Weights of a small mixture-of-experts language model, trained from scratch on English Wikipedia: 373M tokens.
Below are experts of layer 4 (counted from 0) of a mixture-of-experts language model. Rows are named router (the router's row for the expert), up (a neuron's input weights, with its number), down (a neuron's output weights, with its number) and show model dimensions 288-383. Each number is 128 + 32 x the weight over its row's rms, rounded and kept within 0 to 255.
Before each expert's rows: "raises" lists some tokens whose logits its average output raises strongly, later layers aside; "gets" lists some tokens that make up at least twice as much of what it gets as of all text. This comes from a sample of Wikipedia text that the model never trained on. Tokens count by the router's weight.

# expert 2
raises: "\n", "\n\n", " towards", " He is"
gets: " |", " | ", "0", " |  |", ") |", "|"
router [151 111  76 138 143  97  79 131 141 124 112 108 163 163 123 167 185 123 120 106 107 128 141  91 148 120 181 104 116 144 136 110 118 140 121 182 157 118 116 108 139 149 128  86  85  95 115  97 116 163 249 127 106 100 111 151 110 141 140 144 110 116 146 137  93 203 148  79 185  79 127 112 188 127 124 115 103  79 142 193 130 114 106 165  91 204 136 148 141 141 170 124 108 160 156 149]
up22 [ 45  61 140 146 135 165 119 103 158 171 133  72 146 159 141 193 137 105 124  79 108 111 118 144 216 161 156 154 156 131 129  96 153 145 120 152 115 172 126 143 139 124 157 180 126 144  89 120 111 175  67 136  92  94 147 162 148 151 135 140 139 127 130 132 179 135 119 111 158 150 148 190  83 120 162  88 112 147 192  77 120 111  95 149 126 109 126 177 111  69 190 143 123  57 109  97]
down22 [110 101  76  87  82 149 113 128  78 117  52 164 179 109 132 113  64  99 141 146 130 146 168 126 214 134  77  60 126 118 150  93 125  93 141 170 165 156 157 129 148 146 136 161 174 136 124  88 168 110 128 165 121  96 133 203  89 173  65 141  90 132  93 121 126 159 154 107 137 115 151 120 152 159 160 104 169 131 157 142 109  91 117 103 100  88  64 124 193  89 148 155 133 115 180 128]
up23 [144 136 109 141 130 178 125 118 126 160 135 115  83 149 132 168 159 150 132 128 114 137  88 147 160 162 140 131 170 145 148  87 100 147 128 170 143 112 137 121 118  79 104 152 137 130 111  87 119 168 145 169 146 125 145 133 120 109 146 131 102  87 167 102 125 162 127 120 146 161 118 148 116 129 148  78 137 107  74 130 150 123 113 154 194 150 127 152 143 149  91 176 149 180 145  84]
down23 [138 198 124 170 117 139  81 142  56 179 158 183  89  93 103 130 117 147  73 122 113  85 110 116 102 123 172 135  93 176 115  78 161 141 135  44 139 133  98 178 129 139 167 118 142  80 129 107 117 140 131 112 114 113 116  85 141 159 136 133 150 126  82  64 132 132 106 148 139 143 150 149  92 158 127 132 126 127 127 134 125 141 135  91  92 120 134 178 125 132 123  93 161 184  88 123]
up24 [119 136  90 115 179 114 200 141 147 125 162 114 113 121 150 153 189 129 136  70  52 138 116 133 110 110 138 102  86 164  66  67  76 148 142  76 120 185 161 109 184  99 100 144 149 143 167 102 149 189  58 126 132 144 149 130 142 117 133 111 147 135 156 135 124 152  70 165 136 121  66 143 134 125 164 115 175 131  98  88 117 109 166 136 119 143 107  98 100 165 137 122 113 105 128 131]
down24 [131 134 139 105 102 105 160  82 115  92 124 142 117 117  70 144  74 147 137 177 177  49 208 144 115 135 101 101 120  80 163 181  99  91 126 103 100 148 147 128 141 125 151 127 117 218 101 119  83  95 135  69 155 104 121  93 102 155 143 180 161 131 106 126  94 145 163 142 159 119 176 110  84  83 107 142 155 111 108  89 135 141 140 164 118 144 115 150 118 138 130  88 187 145 120  97]
up25 [119 129 155 111  55 121 147 109 119  87 151 158 160 163 163 103 175 103 131 115  36 143 162 196 145 171 110 110  66 163 137 113 123 153 161 104 148 144 161 139 167 164  45 124 146 167  96 104 121 106 107 130  60  88 136 112 144 139 131 137 165  98 152 154 130 117 194 122 123 107 135 126 183 137 143  88 123 137 114  92 125  90  64  73  75 134 113 129  96 123  95 144  76 173 103 143]
down25 [ 89 116  80 103 142  81 120  98 139 165 143 106 144  87 147 114  86 175 166 180 117  84 110 119 141  54  97 163 123 133  93 172  77 139 140 169 104  77 139 169 121 169 132  53  93 129 140 142 103 146 197 103 159 192 116 158  93 109  99 134 115 103  95  99 170 139 176 116 127 106 119 151 133 113 157 109 122 143 113  96 134  72 148 104 113 191 138 179 168 128 102 117 158 145 164 180]
up26 [ 68 174  86 136 139 115 113 133 153 157 146 105 120 162 104 146 119 134  97  69 199  85  79 122 133 112 138 126 106 111 119 167  87  88 115 114 144 113 158 151 194 148 124 158 174  78 113 169 107 168 129  83 102 111 120 121 102 139 122 134  53 126 190 112  72 158 177 144 128  95 112 109 111 143 116 201 144  97 176 202 124 120 133 107 118 143 109 107 103 104  96 150 148 112 131 161]
down26 [130 157  88 158  89 113 111 102 140 122 156 120 158  94 111 105 123 111 142  95 141 159 115 119 109 179 154 113 157 169  70 145  69 125 129 127 101 121 138 115 146  94 100 161 115 128  81 149  99  89 117 150 145 106 203 132 126 104  93 125 152 167 128 118 135 142 151 128 127 109 176 112 171  56 210  79 151 133 141 136 163 142 171 108 167 104  97 146 105 137 110 138 163 191  89 206]
up27 [166 104 111 155 107 159 130 152 121 139 160 140 158 100 123 127  47 138 136  96 134 149 153 116 159 147 134  69 122 119 123  96 107  99 113 146 112  96 167 199 159  99 165 144  74 114 127 149 144 110 146 146  93 158 125 146 198 157  66 148 146 177  95 160  98  89 153 170  91 118 114 157 158 149  83 156 139 105 113 126  75 134 126 200  60 111 199 126 103 129 114 141 170 122 117  88]
down27 [123 186 116 112 184 120  75 104  92 152 154 145 126 152  99 169 146 117 160  77 149 159 152 157 187  37 143 122  72 140 192 168  95 152 154 109 133 146  96 110  94  77 142 195  65 139 117 108 144 149 120 156 148 114 144 154 120 139 126 114 126 122 154  97  67 181 118  95 103 141 101  93 148 126 157 131 115 142 125 194 127 131 128 136 109 134 121 119  99 152 143  91 116 147 103 142]
up28 [ 88  93  96 161 114 118 107  86  91 212 127 111 159 141 126 170 141 118  88 144  92 126 167 159  87 153 139 113 105 109 101 131 128  97 172  98 142 124 127 146 141  74 123  86 107 140 111 128   0 140 108  99 161 147  27 124 133 108 116 139  69 103 144 105 109 114 112 172 141 105 122 129 102 114  53 174 211 151 147 144 108  98 169 126 135  48 157 107  98 130 105 101 190 153  86 182]
down28 [151 123 122 133 108 180 171  80 133 129  95 114 142 153  98 113 131 144 115 110 143 107 126 167 122  70 112 142 160 142 127  82 142 142 168 221 103 130 110 128 134 167 169 166 106 145 147 134 164 128 125 164 114 125 109  87 100 150 179 102 196 120 171 126 151 108 135 154 142 186 126 132 171 152 158 124 158 191 162 138 116  98 101 124 153 117 120 123 133 153 149 115 151 118 146 160]
up29 [104 144  57 130 154 103 124 129  94 148 109 118  96 159  88 170  83 128 104 103 146 126 122 130  93 105 139 141 142 177 189  98 139  76  81  84  95 189 111 132 151  84  95 168 103 152 153 169 116 173 118 104 125 193 127  67 136 178 156 112  85 139 104 114 110 136 109 119 177  85  92 162 134 131 153 150  85  89 111 147 101 184 148 162  95 167  96  63 176 144 126 164 143  92 132 101]
down29 [161 128 159 113  96 164 121 149 123 146 140 161 158  84 135 136 157 155 152 102 182 174 134 140 139 133 119  86 143 128  74 137 140 114 161  98 114 128 124 146  75  90  61  97 159 156  53 172  98 148 132 131 119 124  95 148 147 162 148 157 128 151 152 158 187  89 101  88 140 120 134 119  97 100 126 108 107 133 176 105 119 100 133  78 156  66 129 102  79 157 145 182 127 158 117 136]
up30 [123  86 108 163  91  49  95 117  76 112 113 160 157 140  91 168 157 227 131 137 122 105 118 177 141  76 154 134 109  85 171 154 111 129 141 121  83 156 135 107 129 138 112  99  98 144 139  92 136  66 163  78 142 107 114 164  75 156 142 127 155 114 167 199 113 125 129 102 135  49 116 159  63  90  94  71 141 134 147  94  81 126  72 118  85 130 137 142  91 141 119 156  74 152  91 127]
down30 [141 144  95 111 155 172  95 104 110 195 151 137 131 158 185 101 125  94  87 114 105 127  95 100  97 144  94 144 156 131 126 160 124 131 131 116 152  62 166  78 142 187 119  85 177 102 189 111  80 196 101  96 112 160 157  96 126 134 208 144 140 112  93 168 165 117 144  84  84 202 129  52 156 138 131 185 168 126 151  51 144 124 182 162 108 134 112 116 103 123 143 115 183 151 162  71]
up31 [127 121 129 160 162  64 100 140 148  95 111 119 138 145 111 175 153 123 128 114 145 127 142  71 115  64 207 111 108 113 121 164 157  62 171  72 114 134  63 121 138 144 157 173 122 127 124  89  76 193 166 141 115 128 141 125 140 139 101 115 131  76 113 140 117 189 173  74 182  83 136 108  94 145 103 149 137 112  90 173 155  59 108 151 143 149  84 124 174 105 146 112 140 124 168 130]
down31 [175 153 119  95 161 140  86 140 136 119  97 112 121 174 129 160 157 131  64 117 168 148 142  78 137 182 143 136 115 125 111 120 120 145  86 158 107 130 146 130 169  50 172 154  87 158  59 130 156 112 144 133 155 111 161 160 164  86 132 154 144 184 139 145 202 109 147 144  86 133 104 155 220 183 169 127 108 195 138 148 124 147 124 113 158 166 137 122 103  87 100 116 139 151 152 201]
up32 [177 160  94 137 168 136  83 184 127  97 108  85 140 134 145 160 106 111 126 108 142 106  72  52  67 120 114 136 184 137  45 129 128 205 101 117 153 134 137  97 122 112 161  61 150 111  34 119 117 133 146 151  76 152  81 184  92 157 168 176  79 101  94 120 180 154  78 157 123 111 113 118 126 148 165  72 109 142  93 101 132  81  74 171 126 115 164 118 151 139  83 126  88  91 115 102]
down32 [ 78 156 149 135 144 142  68 137 173 132 159 133 144  41 102 161 103  59 122 122 182 145 114 114 133 177 140 144 126 168 130 189  89 179  93 103  86  99 182 100 107 142 170 114 117 121  98 130 172 140 141 158  97 171  98 148 127 119 111 129 129 107 162  90 128 111 113 117 133 170 148 140 170 161 140 161 144 150 117 105 134 102 172 152 100 150 146 151  83 111 168 189 147 103 149  75]

# expert 1
raises: " His", " He also", " He played", " He was", " In ", " When"
gets: ".", ",", " and", ")", ":", "ing"
router [110  59  54 131 200 121 118 120 129 118 141 124 196 114 145 135 124 210 130 149 132 120 110 177 121 161 128 141 145  88 136  87 142 128 176 170 170 127 120 153 124 148 103 134 142 153 133 173 123 131 123  93 123 133  70 100 108 144 145 127  87  88 149 138 153 192 142 116 185 155 115 116 146 142 106 149  76 138 140 164 125 134  79 108 134 118 166 151 163 150 120 119 149 168 149 112]
up22 [ 66 130  68 153 141 156  69 122 108  54 155 123  94 123 176 144 143 133 123 147 101 141 121 157  85 119 105 131 102 165 105 103 130  92 143 129 121 108 136 140  51 152 153 140 141 130 153  99 186 110 125  55 151 169 162  54 187 230 140 106 127  96 163 192 151 194 129 104 149 165 180 132 163 105  99 106 137 135 146 125 125 131 129 150 121 138  92 151 155  94 164 153 152 115  87  96]
down22 [122 131 177 102 113 115 134 169 143 169 131  98 145 114  79 110  15 110  90 177 125 122  69 127 146 127  98 142 126 131 158 157 111 124 130  86 102 117 120 108 118 128 185 131  83 161  73  65  37 130 122 156 140 120 121 209 125  87 132 174 133 133  78 103 144 113 161 112  50 108  77  82 107 135 179 147 150 133 136 128 126 135 134 108 124 193  94  45  49 120  51 113 111 107 163 138]
up23 [ 90 112 200 191 134 173 124 161  72 137 172  78 100  90  90 157 177 141  83 117 181  11 166 127 111 153 146 103 126 113  90 119 122  88 114  90  89 133 139  95 143 115  85  95 159 122 101 105 146 146 132 151 134 183 137 171 137 148 173 122 138 163 101 118  80 140  62 135 133  59  84 119 218 112 142 130 116 126  85 126  74 203 145  51  93 105 154  85 208 141 150 125 111 168 145  40]
down23 [109  97 221 184 101 161 150  85 141 101  83 138 110 145 125  99  90 112  78 173  99  97 170 149 137 131 174 106 147 178 108 164 162  55 197 111 143 157 195 101  94 146  97 128 180 122 161 142 155 120 171  95  76 154 126 108  81 128 193 153 130 157 149 114 103 161 106 147  62 139 145 156 106 147 123 128 136 129 109  34 134 120 148 181 119 114  79 195  98 109  98 135  69 143  88 134]
up24 [127 103 121 125 165 153 145 122 137 113 138  76 174 116 168 124 116 128 163 131 151 127 182 155  98 134  77 123 139 124 156 159 119  82 113 120 122 180 122 148 149 120 149 125  95 138 132  77 150 110  83 152  98 110  86 128  88 120 125 121 110 150 154 107  77 167 140 149 153 177 127  98 138 138 118  72 149 134 156 169 110 108 157 105 132 130 129 124 156 136 148 138 105 106 174 137]
down24 [167 148 119 173  96 157 132 164  66 181 149  76 111 160 116 186 123 169 125 139 153 109 111 135 105 138 136 134 126 126 156  87 122 123 162  87 187  70 105 166 142 140  78 147 175 153  87 109 185  53 136 114 109 122 151 149 173  96 145 114 154 111 108 117 133  96 125  94 172 150 119 182 155 153 109 121 135 142 118 106 144 110 136 125  99 103 144 132 166 126 125  89 160 141  99 152]
up25 [ 80 169 152 101  73 113 139 126  97 156 114 118 131  86 136 143 196 120  97 115 121 158 130 174 175 103 143 176 100  67 140  89  82 133 168 134 125 128  95 124 105 115 147  94 199 133 145 166 109 151 114  73 178 154  88 121 151 140  63 155  90 135 152 138 158 148 125 161  96 130 118 109 122 117 109 163  69 116 177 162 119 101 144  77 148 158 134 125 149 121 176  85 173 136  88 138]
down25 [122  72 151 165 115 172 196  82 169  92  98  67 147 116 108  95 120  88 134 136 135  78 116 156 125 108 162 141 166 144 152 145 131 131 116 115 111 142 156 111 126 116 117  94 134 126 112  53 156 122 116 180 143 139 192  97 105  85 156 168 133 146 148 142 129 139 150 166 125  86 117  97 120  86 170 141  84 147  56 126  92 216 102 144 123 167 154 153 174 103 106  96 103 160 155 179]
up26 [ 38 128  82  59 164 150 126 134 101 143 117 150 128 150  97 167 148 140 128 129  92 174 157 164 135 124  67 149 150  87 144 155 166 110 139 165 149 133  95 107 136 124 144 153 166 108  77 103 136 104  99  89 146 107 143 115 173 128 137  82 111 130 121  98 166  97 118 116 121 110 130 138 193  93 131 156 120 142 196 129 158 155  95 155  90 100 126  83 102 140 156 152 164 181 147 109]
down26 [157 153 141 138 161  96 167 142 111 130 154 113 152  71 121  94  99  79 170 106 142 172  45 126 166 134 198 171  73 139  96 127  56 131 109 131  90  92 166 149 101 131 104 166 106 164 152 176  64 178 155 123  92 100 176 104 127 102 122 124  94 160 133 149 100  83 131 102 148 143 137 116  78 159  97 111 162  91 164 232 169 130 117  99 194 207 135 129  82  99 120 129 112 171 123 128]
up27 [116  91 146  94 124  97  83 161 112 160  79 165 156 203 102 196 184 135 135 116 142 119 118  88  70 124 173 140 180 127 158 106  69  93 140 133  54 127 204 152 150 137 131 128 177 151 159 128 111 136 139 189 174 166 145 101 127 107 140 123 139 146 133 124  80 147 166  98  93 121 191 157 155 112 202 110 150 182 143 168 142 112 132 117 153 145 125 104 167 115 123  99 147 131 147 163]
down27 [148 162  76 124 134 145 181 136 102 126 128 110  92 135 166 103 136 131 123  97 122  80  83 194  96 132 116 155 174 133 132 119  91  69  84 133 205 109 108 168 149  96 143 157  59 172 122 105 115 118 128 167  88 147 147 106 140 157 136 151 129  74 158 120 125 104 163  65 113  64 147 236 126 132 145  70 136  84 101  92  81 130 100 183 143 139 177 105 148 138 153 151  71 162 149 162]
up28 [114  91 157 133 103 119 160 174 131  99 115  94  90 143 122 122  76 136  29  97 145 165 161 152 122 151 145 140 115  84 122 177 122 146  89 146 132 160 157 122 114 126 125 111 140 147 133 116 150  80 115 109  96 115 128 200  94  10 102 141 188 112 105 100 157  96 112 142  59  92 120 156 128 153 129 148  76 146 147 130 130 121 161 108 166 109 149 125 161 114  80 198 143  89 111 119]
down28 [125  89 145 153  62 119 126  74 187  93 151  97  77  94 119 124 153 188  95 133 125 159 132 156 141 104 115 128 110 151 138 151 162 162 102  55 122 136 112 170 132  91 118 130  89 124 133 125 128 164 157  91 145  92 101 164 142  84 105 130 123 123 164  83 119 100  65 153 106 144 107 136  46  80 175 140 111  88 198 141 157 169 153 108 128 112 138 164 166  99 160 175 150 111 157 113]
up29 [116  63 131  76 129 144 167 114 161 113 123 132 183 122 127  56 179 190 180 114 143 102 136 101 116 159 146  91 134 126 114  68 149  94  82 104 125 139 170 244 105 162 142 161 100 140  91 111 150 185  77 170  77 121 157  92 129 209  94 157 103 134 140 124  88 162 204 140 149 189 149 111 133 175 127 174 102 109  72 149  71  92  97 105 119 194 112 117 148 176  75 136 170 150 147 152]
down29 [ 70 112 162 161 118 104  39 150  88 103 131  80  32 113 132 170 106 114 130 151 108 162 152 155 132 114  88  74 106 204 143 190 179 114 145 154 112 121  59  72 146 134  91 140 125 148  95 145 129 139 121 149 121 113  91 132 174 133 138 135  80  89 161 137 179 121 119 117  89 100  78 100 147 151 100 197 129 122 154 125 123  81 156 159  85  88  69 139 153 154 172 128  96 114 109 124]
up30 [ 99 146 153  91 151 170 153 116 124  76 158 186 158 102 135 119 139 142 161 152 139 143 167 181 203 141 154 211 178 167  72 119 114 163 156 112 119  59 119 130 128 159 121 132 189 175 173 151 102 153 144 160 163 110 180 105 128 124 134 110 102 108 135 120 165 101 121 114 117  93  80 160 189 141 134  47  86 140 159 145  73 142 187 144 140 135 165 164 125  92 183 174 118 174 121 200]
down30 [147 119 111 131 160  60 144 128 155 158  92 123 109 163 148 130 159 121 124 171  88 144 140 108 139 102 229 129  20 109 167 155  64 138 102 134 140 167  90 118  97 155 114  89  89 102 108 112 127  84 157 125 161  84  63 155 177 198 105 119 118 102 151 145 101 149 105 112 100 187 144 147  97 161 155 157  97 133 102 155 150 143  78 132 132  99 138 145 157 159 144 144 150 142 158  72]
up31 [181 141 100 125  76 111 103 114 163 142 133 107 112  87 126 105 122 137  88 142 141 103 115 108  82 117 185  85 160 172 180  99 146 138 153 129 121 135 115 122 123 143  94 137 163 150 166 131 111 100 183 126  77 161  84 138 127 121 139 128  21 146 158 127 174 169 118 118 136 163 113 104 132 115 154  97  86 118 155 100  95 135 194 159 105  97 138 178 113 162 138  86 130 176 187  60]
down31 [124  49  75  95 142  88 161  94 182 114 151  99 139 108 103 126 119 151 149 102 105 152  41 140 126 131 174 176 131  74  90 147 129 123 119 102 117 100 143 129 109 113 114 153 143 169 132 157 123  86 115  99 130 133 125 168 195 119 127 113 150 139 106 110 139 143 112 120 113 103 107  91 124 133 166 148 102 162 146 127 180 125  88  92 123 173 111 145 141  80 102 162 159 138 123  97]
up32 [ 80 118  99  82 129 170 113  39 145 218 146 188 151 164 114 124 120 169  83 136 112  86 111 120  99 155 132 202  91 188 100 105  91 134 174 160 146 153 125 160 112  80 147 133 109 126 140 150  75 110 146 129  88  89 123 110 146 163 238 122 100 134 176 135  97  95 129 118 164 161 100 126 177 114 161 139 124 120 162 143 117 168  75 151 134 136 125 163  91 180 177 135 141  93 138 111]
down32 [122 159 122 126 129 151 138 136 105  61 171 116 168 101 147 109 121 135 168 100  97 150  52 116 134 116 102 170 159  82 102  89 142 139 109 161  84 162 105 136  86 150 167 154 152 124 104 121 169 145 151  79 172 139 120 127 159 109  96 134 142 141  97 124 135 149 123  94 141 131 166 118 142  97  78 147 135 180 163  80 114 119 197 126 129 167 123 150  99  41 118 143 174 138 104 164]

# expert 11
raises: "th century", "th", " km", " others", "th |"
gets: "1", "2", " to", "3", "4", "5"
router [155 136 144 100 131 140 132 123 140  78 111 122  73 122 136  58 130  83 132 161 141  98 126 134 133 126 220 131 105 128 143 127 152 109 176 137 132 123 112 165 116 100  81 128 103 120 122 103 174 150 116 122 121 143 150 140 100 110 160 109 155 134 133 157 105 182 148 190  88  94 135 165  96 132 106 113 165 137 128 152 140 114 135 114 146 102 100 194 150 129 121 163 114  84 148  96]
up22 [141 124 169  65 161 140 152 149 161  92 105 106 135 183 151 139 193 101 129 211  57 144 130 134 123  62 140 105 133 169 147 172  90 111 155 145 101 127 139  96 129 139 174 117 117 156 111 117 173 156 137 118 135 130 154 144  66 143 153 137 104  91 100 144 126 160  99 129 127 190 149 111  81 123 121 145 102  93 174 132 134 103 153 111 157 143 121 164  99  90 120 170 118 140 141  81]
down22 [107 147 212 130 133 158 138  83  64  97 119 119  83 150 158 165  77  94 115  84 175  74 155 172 109 139 139 107 155 173 115 156 142 153 167  34 111 151 138 108  98 142 164  78  91 114 120 166  89  30  94 151 123 107 110 124 153  93 135 144 144 151  89 107 113 151 105 113  87 124 105  89 114 128 156 146 108 143 111 108 123 144 175 141 152 121 110 108 111  48  89 139 165 139 179 146]
up23 [115 143 115 150  89  99  60 149 133  98 127  67  74 100 135 157 170 120  63 193 133 152 156 101  59 153 143 100 112 145  59  92 110 102  92  68 142 101 142 123 152 116 158 143 115 146  97 111 166 145 163 159 127 163  95  98 170 164 120 145 129 141 135 112 167 151 144 100 155 120 145 108 145 155 115 124 135 101 133 155  84  97 128  54  83 168 170 166 112 129  97 112  57 125 131 116]
down23 [197 152  92 108 119  92 169 103 117 167 164 140  93  72 120 143  90 138  88  94 112 151 108 143 120 155 132 109 108 141 131 123 136  68 112 134 170 149  90  95 164 148 148  93 154  79 144 186 121 107 104  71  57  62 123 176 151 113  88 101 131 125 101 199 141 152 115 133 144 164 153  63 122 164 156 125 154 144 142  97 192 190  77 174 147 166  92 126 101 110 168 108 132 125 125 131]
up24 [172 106  98 152  72 148 101 107 153 100 143 211 129  84 141 162 106 151 142 119 112 140 154 133 136  79  89 109 118 180  61 112  99 136 147 132 123  80 100 104  70  87 170 140 134 121 131  87 118 124 164  90 168  99 124  94  93 170 144 135 152  82 109 153 129 146  99 161 163 104 139 172 136 181 149  99 175 153 171 193 115 135 129 109 109 141  78 113  84 114  87 147 140 109 147  87]
down24 [126 107 173 147 133 152 131 156  91 105 150 145  96 154 119 147 122 121 133 137 125 139 151 119 152  84 145 118 174  62 129 141 107 146  91 111 131 139 123 138 131 124 132 135 120 122 126 123 135 104 130 133  81 177  92 126 125  32 114 172 154 100 124 132 133 137 116 160 138 119 130 106 118 144 161 133  74 196 111 153 133 132 145 147 126 141 149 141 132 194 167  85 108 131 122 156]
up25 [124 158  75 143 121 134 121 114 143 152  89 128 168 136 119 145  86 160 134 132 132 176 122 146 119 118 181 103  90 148 170 108 131  96 117 120 143 135  77  99 184  95 141 150  90 190 116 152 162 117 107  45 149 147 122 118 114  61 115 124 121 124 145 113 181 121  98  78  84 153 141 141 129 142 139  85 176 155 156 132 107 154 126  57 171 151 134 113 170 125 221 102  58  69 139 165]
down25 [ 97 149 130  52 123 109 170 118 107 137 149 172 150 106  92 170 110 124 166 158  73 126  74 188 104 152 104 116 132 131 108 105 173 129 179 140 147 143 131 156 126 116 192 113  96 190 135 104 142 148 159 174 153 132  95  90 198 127 152 133 131 113  90 125  86  77 178 105 157 132 193 143 131 138 150 171  79 157 123 119 153 127  95 137 167 149 118  97 130  55 147 141 155 147 148  84]
up26 [ 90 157 142 105 135 129 178 127 170 128 136 142  59  79 156 145 173 171  90 106 163 133  99  91 157 176 119 118  63  73  66 151 192 109 137 159 158  97 136 162 147  97 145 110 106 161 190  26  81 106 205 180 154 144 151  86  76 176 119 184 160  84  78 150 123 206 165 150 136 190 147 156 151 131 155 129 171 172 167 163 102 144 115 109 160 152 156 183  81 119 101 131  97 109  81 124]
down26 [113 116 138 153 142 174  76 165 100 170 115 163 132 119 109 144 135 138 158 108 115  81 129 176 130 157 135 152 121 133 148 125  97 190  97 124 122 116 125 168 147 110 141 164 146 134 143 137 139 100  62 145 144 116 164 110 110 125  84 159 102 101  87 145 154  94 156 143 131 123 113 105 162 127 115 103 109 115  49 103 122  93 139 104 123 142 118 147 161  99 169 179 153 140 126 172]
up27 [148 130 142  62 160 141 114 103  73 156 167 108 179 110 140 120 158 154  99 159 155 136 104 100 172 120 154 191 184 174 101 137  75 130 141 107  70 129 121 145 157 155 134 114 148 158 145  88  96 134 119 101  85 106 113 116 218 109 143 143 110 111 126 214 120  96 109 131 140  67  84 160 164 115 128 195 175 103 146 149 133 131 132 138 109 136  91 131 112 179 136  98 137 126 110 104]
down27 [106 156 125 121 150  99 105 172 156 103 149  97 192  80  88 144 159 155 109 120  85  91  61 170  98 103 160 156  99 100 157 114 136 108 133 105 102 165 120 127 116 144 174 117 133 123 101 108  73 125 151 131  85 150 121 161 124 143 130 154 118  99 103 116 160  80 168 153 106 106 153 162 111 108 109 105  92 133 102 153 110 102 151  43 119 129 143 112 121 176  67  93 122 127 102 138]
up28 [ 84 142 101  96 135 131 110  97 127 138 140 170 115 159 122 117 139 192 117  97 145 101 110 133 121  77 175  96 112 164 130 125  84  98 104 153  95 114 176 169 147  86 137 107 134  99 124 122 110 109 109  81 106 117 122 102 183 169 181  86 145  21 160  92 122 153 136 150 186 110 146 125 149 212 125 163 140 140 197 174 155 115 166 107 145 129 184  96 167 139 153 186 150  97 120 127]
down28 [175 182 123 176 113 106 177 142 119 165 145 104 161 121 121 143 113 147 179 180 161 106 159 142 133 140 164 123 134 136 161 185 123 109 189  99  61 120  81 139 114 163 113 139 132 162 207  72 126 154 140 144  78 130  79 152 125 178 162 111 147 183 104 199 163 140 195 121 138  92 171 156  94 146  63  88 142 106 163 134 148 149 113 140 123 160 131 128 118 127 106  97  86  60 191 149]
up29 [ 79 149 146 149 126 124 133 162 112 104  63 132  64 173  77 105 134 182 144 117 111  79 180 139 132 130 147 175  87 102 183  98 113 149 157 156 139 114 151 164  78 103 158 149 117 105  98 139  67  88  98 154 139 176 122 148 127 108 179  65 100 138 168  96  94 123 147 156 133 112 143 133 149 194 137 186 137 155 142  95 182 130 133 137 167 101 119 111 143 137 148 163 158 116 101 134]
down29 [171 142 148 159 168  70 138  60 161  90 109  85 131 115 140  99 145 114 177 108 108 151 126 145 129 166  96 156 138 154 161 151 118 117 144  83 174 164 112  92 132 166 117 167 110 119 123 148 161 109  99 117 115 170 106 139 131 106 104 150 160 124  83 199 105 101 148 116 161 107 190 139 132 146  76 134  70 125 169 153  78 151 171  95 150 131 113 155  57 111 108  98 164 143 177 164]
up30 [101  79  89 129 140 119  91 157 154 151 126  92 168  74 195 221 156 131 166 106 164  96 111  97  99  81 143  78 110 201  92 150 151  21  71  69 132  83  67 141 108 107 126 104 115 118 147  94  87 153 127 155 146 187 152  80 145 154 141  97 119 122 127 155 150 143  99 147 154 103 111 131 148 127 172 143 140 147 137 160  80 149 150 114 121 185 149 109 113 134 172 141 105 144 153  87]
down30 [ 79 118  95 137  69 114 166  81 100 109 152  57 163  95  67 125  89 152 118 117 144 128 134  68 186 163 213  79 117 183 184 125  93 166 147 117 135  84 169 181 134 145 173 165 142 137  80 121 140 124 105 128 173 160 148 131 142 153 110 151 134 117 104 137 148 171 150 110 122 112  88 162 118  97 136 144 135  99 147 139 193 193  90 185 145  60 166 145  91 125 106 114 151 104 102 104]
up31 [140 100 103 106 117 144 119  73 101 152 189 137 121 204  58  77  88 139 141  80 113 166  93 175 169 173 126  78 114 142  91 128 151 106 135  60 162 135 179 170 123 163 132 141 175 172 146 160 249 149 142 158  62 143 168 111  98 141 121 158 140 114 169 128 155 116 151  73 138  99 117  99  86 108  87 111 131 160 107 148 137 171 128  68  97  97  77 198 191 137 112 117  83  91 114 105]
down31 [122 121 168 131 114 113 166 142 152  80 148 120  69 107 146  96 137 133 141 142 153 124  95 121 211 113 137 128  53 112 109 149 167 133 134  43 120 124 115 117 200  98 108 120 199 111 144 125 110  83  79  91  90 120 145 170 147 118 122  91 146 218 130 177 122 113 135 151 148 166 150 119 127 189 161 150  90  74 167 221  71  81 126  40 173 130  91 138 162 158 169  94 100 141 142  72]
up32 [ 85 103 125 108  48 139  95 131 139  89 145 161 123 185 119 129 169  81  63 135 139  96 128 184 118  98  89 138 167  95 130  88 163 152  98 147 168 136 120 178 117  72  90 134 137 155  71 222 134  59  82 119 141  90 121 137 105 183 109 192 165 133 130 155 148 138 119 148 108 133 105 123 141 163 155  66 133 110 177 145 122 109  99 119 130 118 157 127 114  92 171  69 131 116 158 115]
down32 [139  83 129  94 136 145 129 220  87  58 181  94 129  62 104 137 113 141 142 165 170 116 143 121 124 134  99 136 111 131 103 188 104 157 123 136 128 152 145 110 144 111 176  73 151 110  72 155 111 102  56  90 135 120 119 153 124 125 127 138 130 146 125 126 113 114 126 175 110 135 133 144 123 100 138 130 173  81 127 177 164 166 125 132 125 145 132 115 180 137 146 130 172 103 132 126]